config = dict(
    d_expert=80,
    routed_scale=1.0,
    lr_router=0.000615,
    optimizer='soap_variant',
    max_seq_len=1536,
    dataset='wikipedia_en',
)
Below are experts of layer 10 (counted from 0) of a mixture-of-experts language model. Rows are named router (the router's row for the expert), up (a neuron's input weights, with its number) and show model dimensions 200-239. Each number is 500 + 40 x the weight over its row's rms, rounded and kept within 0 to 999. Numbers have three digits each.
After each expert's rows: a language model's description of what the expert responds to; "comes after" lists some tokens at least twice as common just before its tokens as in all text. This comes from a sample of Wikipedia text that the model never trained on. Tokens count by the router's weight.

# expert 46
router:512533475526467518478475434555487468538520488529543523557531529469534503484462505473533421451491517550538448500494562447
up0:477498580636530553504531465507488498474468579541487514485508516445543453502535593529509528537529438527427473576538482428
up1:503516554602479560531499511495564514531438452577522508473516412499511444523468502455495534544513502516478544494541561429
up2:517528479527487535493534491527484492509511487503499483581539466477534476525471446484463460454441533508521481545485504479
up3:492543460510467493477502528437485519534516519511468545495555424587477465462473488495491458541573483447519389517521545457
Capital or lowercase A. The token a or A in any position, including word-initial pieces of Latin species names and French titles, like "P. aestuarii" and "A cancrinid".
comes after: " is", " as", " with", " in", " was", " a"

# expert 4
router:534531488509489510507502474585463445523473468474521529517494530460593537538491527432545472515462514554525462450498569454
up0:470495494496484483455454497517530455479453507511560559505514556502476487498509484539479495495448524561516555396500518497
up1:494575553555479524522538507554537460506509561549533529517494548435538549477494504498540518510489519472507528400400536510
up2:496538564472463460578518517522469549450487412467463512521497491564524507453500494519503456541529493438567461496486473558
up3:505499466483469435550498518472488482479499539525467559533563488538475476461460481576464476482488571504491437498533547412
Indefinite article "a". The article a or A inside running prose, plus this, another, new and size adjectives before nouns, e.g. "a taxi driver", "another", "annual".
comes after: " a", " is", " as", " an", " with", " was"

# expert 60
router:509546539469461473547512468495534471560560511477518541528478487483507543444510476430585477470462550557438411466527485522
up0:525533553495557516482522507529572509488502489436496446534534436522470490467454577515516554556581590506498524485483542425
up1:476554504449481558550560396444527429530478507465484503447432519516515507488534537516511476522511548556510421483471531462
up2:554515481539467487480562408511524430525509488476538452488481532502461506422447493445524451503455553473465495540444457441
up3:504530477400471475497602440488430481459518528537515465515546511464468482540555495527507472492529454498501396522449520517
Articles and Arabic el/al. The article the after prepositions, and name particles El, La, Al, del, el- in Arabic, Spanish and similar names.
comes after: " of", " by", " to", " from", " on", " in"

# expert 41
router:464492528534504481495491586523462500514461486479535499554547550461538532481481428494491458515472561606450458463529543481
up0:481491487548469531555522576494430524503504496488556465518557535450543555505491512489515409467439500442518497587503473466
up1:468523470497454542442553488539482472515478569538550445495489492522522584501493451555511527543482511474464466503532540491
up2:461468502581447534500542615517495455510446576583509479460515569482492468495570453457486568542394536526554489437486466544
up3:519450526449452460483465524471535518498532485472487478534418604515535499514479535514432470533513558491451546478533545560
List and table markup. Dashes, pipes, equals signs and line breaks that start list items, table cells and headings, especially in See also sections.
comes after: "\n", " List", "\n ", " Binomial", " also==", " Succeeded"

# expert 9
router:516566466488485577495504460576462464606556470539468513558566519486518518539484508463541525521508547539529469501516529448
up0:446494500511574522503541477415464526549481573536507449576481499524524538508515457572446462516596492537546573579473532501
up1:495531472492396511487516468460484509465472483502575494459451495478533497473462461532538476464493504511470443529529475521
up2:425534472450528475526499516508477516461479485453518468472573522508496528434488473516525481460473481494521466473489517481
up3:440497485456465452489463465478528526534519483426491460523484459509480464524512425483560491453509514482531388496554461462
Table row breaks. Line breaks ending a table header or row, before the next row begins with |; also sentence-opening There, It, This.
comes after: " |", "|---|---|---|---|---|", ".", "|---|---|---|---|", "|---|---|---|", "|---|---|---|---|---|---|"

# expert 25
router:527481489528499513494544571546413478467457530507595525537496525414567482472528536458522526545459531492452424484572481481
up36:497531472476579454434440555473439427455541595527469510536459474512519498492487500434494533598552499488483437518468549570
up37:497533543458485528488460508466468509396546555426529447554508514461477503512554474465492496522462564518530523467445509452
up38:572504500568500518448534463600430457503453507496474558486546511555442423513491514460540427528507533518515447574498515521
up39:470463519525510515524529512594464523523470512485537480583467573471486520529594488467459534520460455548486490418542447489
List-item hyphens. Hyphens opening list lines in infobox-style entries like Born: or Sex:, plus prefixes such as inter, dis, re, co-.
comes after: "\n", " an", " —", " HD", " first", " made"

# expert 23
router:546580510446468492500564472506426441506501442490483501513556497460502492404423466491501470481529504511465467472542512482
up36:467495434516503462522445529527413527526546462526504517558542563510482487396504480534515569543552499519516491507522553423
up37:530496457484449461507431504574493523496450486490525489574467483550531406421491537477519469499511449509521506499558474445
up38:520513486432515564537502465498463485495480474512495557466485528477469600493506508502504581448531498485521495537457484483
up39:522465556527487489486522490536488532505489481480425476524503520463534499524441522430533533459445518519501433434481446534
Event and agreement nouns. Abstract nouns for laws, wars, contracts, elections and projects after the or his, such as ceasefire, decision, loan, War.
comes after: " the", " a", " his", "'s", " The", " after"

# expert 58
router:524519466503562497519558450564525540525470434489513530553585552517511497483443456406502522589477517551497573482620516506
up0:435506556531467507527466502490509474486491526503541438514591475494543480498442474487477495472563477533509568514447527551
up1:540438484427486504509545505478512506525479548548456453483535557548508509545524458437541527494523444449532476497558525473
up2:521535491432458454505523515532478545530447541518505461444469524504482497465465490396468489581517528511512522476508474447
up3:536561474503496382511536498461550536474486503484587547520448534491525515419482448454533513484463516514498527476492483463
Table and infobox headers. Column headers and labels in tables and infoboxes, such as Candidate, Turnout, Swing, ±%, Original release date, Total, and "hold" or "gain" rows.
comes after: " |", "|", "-", " The", "The", "=="

# expert 17
router:555477427557541519566527489503485530577503533506514510518492535513458490452468512401507453493489533509498508451581524501
up0:519547523559510517517507547481423546460525497466506472498464494496493486420541461427454478492531574516559494397516543548
up1:437490500525568632500582556497539453499491547434493519550462500476499429399490448476520446526506478487522523505538487471
up2:478538446531502540594551575407498487586571513517496526531513524442531490473454460526525462543519463515516501498504525427
up3:502502526525529538498450494468585505621509525484506543516499555458504463500624511531523542488459557490532525436565509513
Years and list titles. Years in article titles and season or tournament names, plus the, of and List in headings, such as 2023 ATP, List of.
comes after: " the", "|", " List", " in", " of", "-"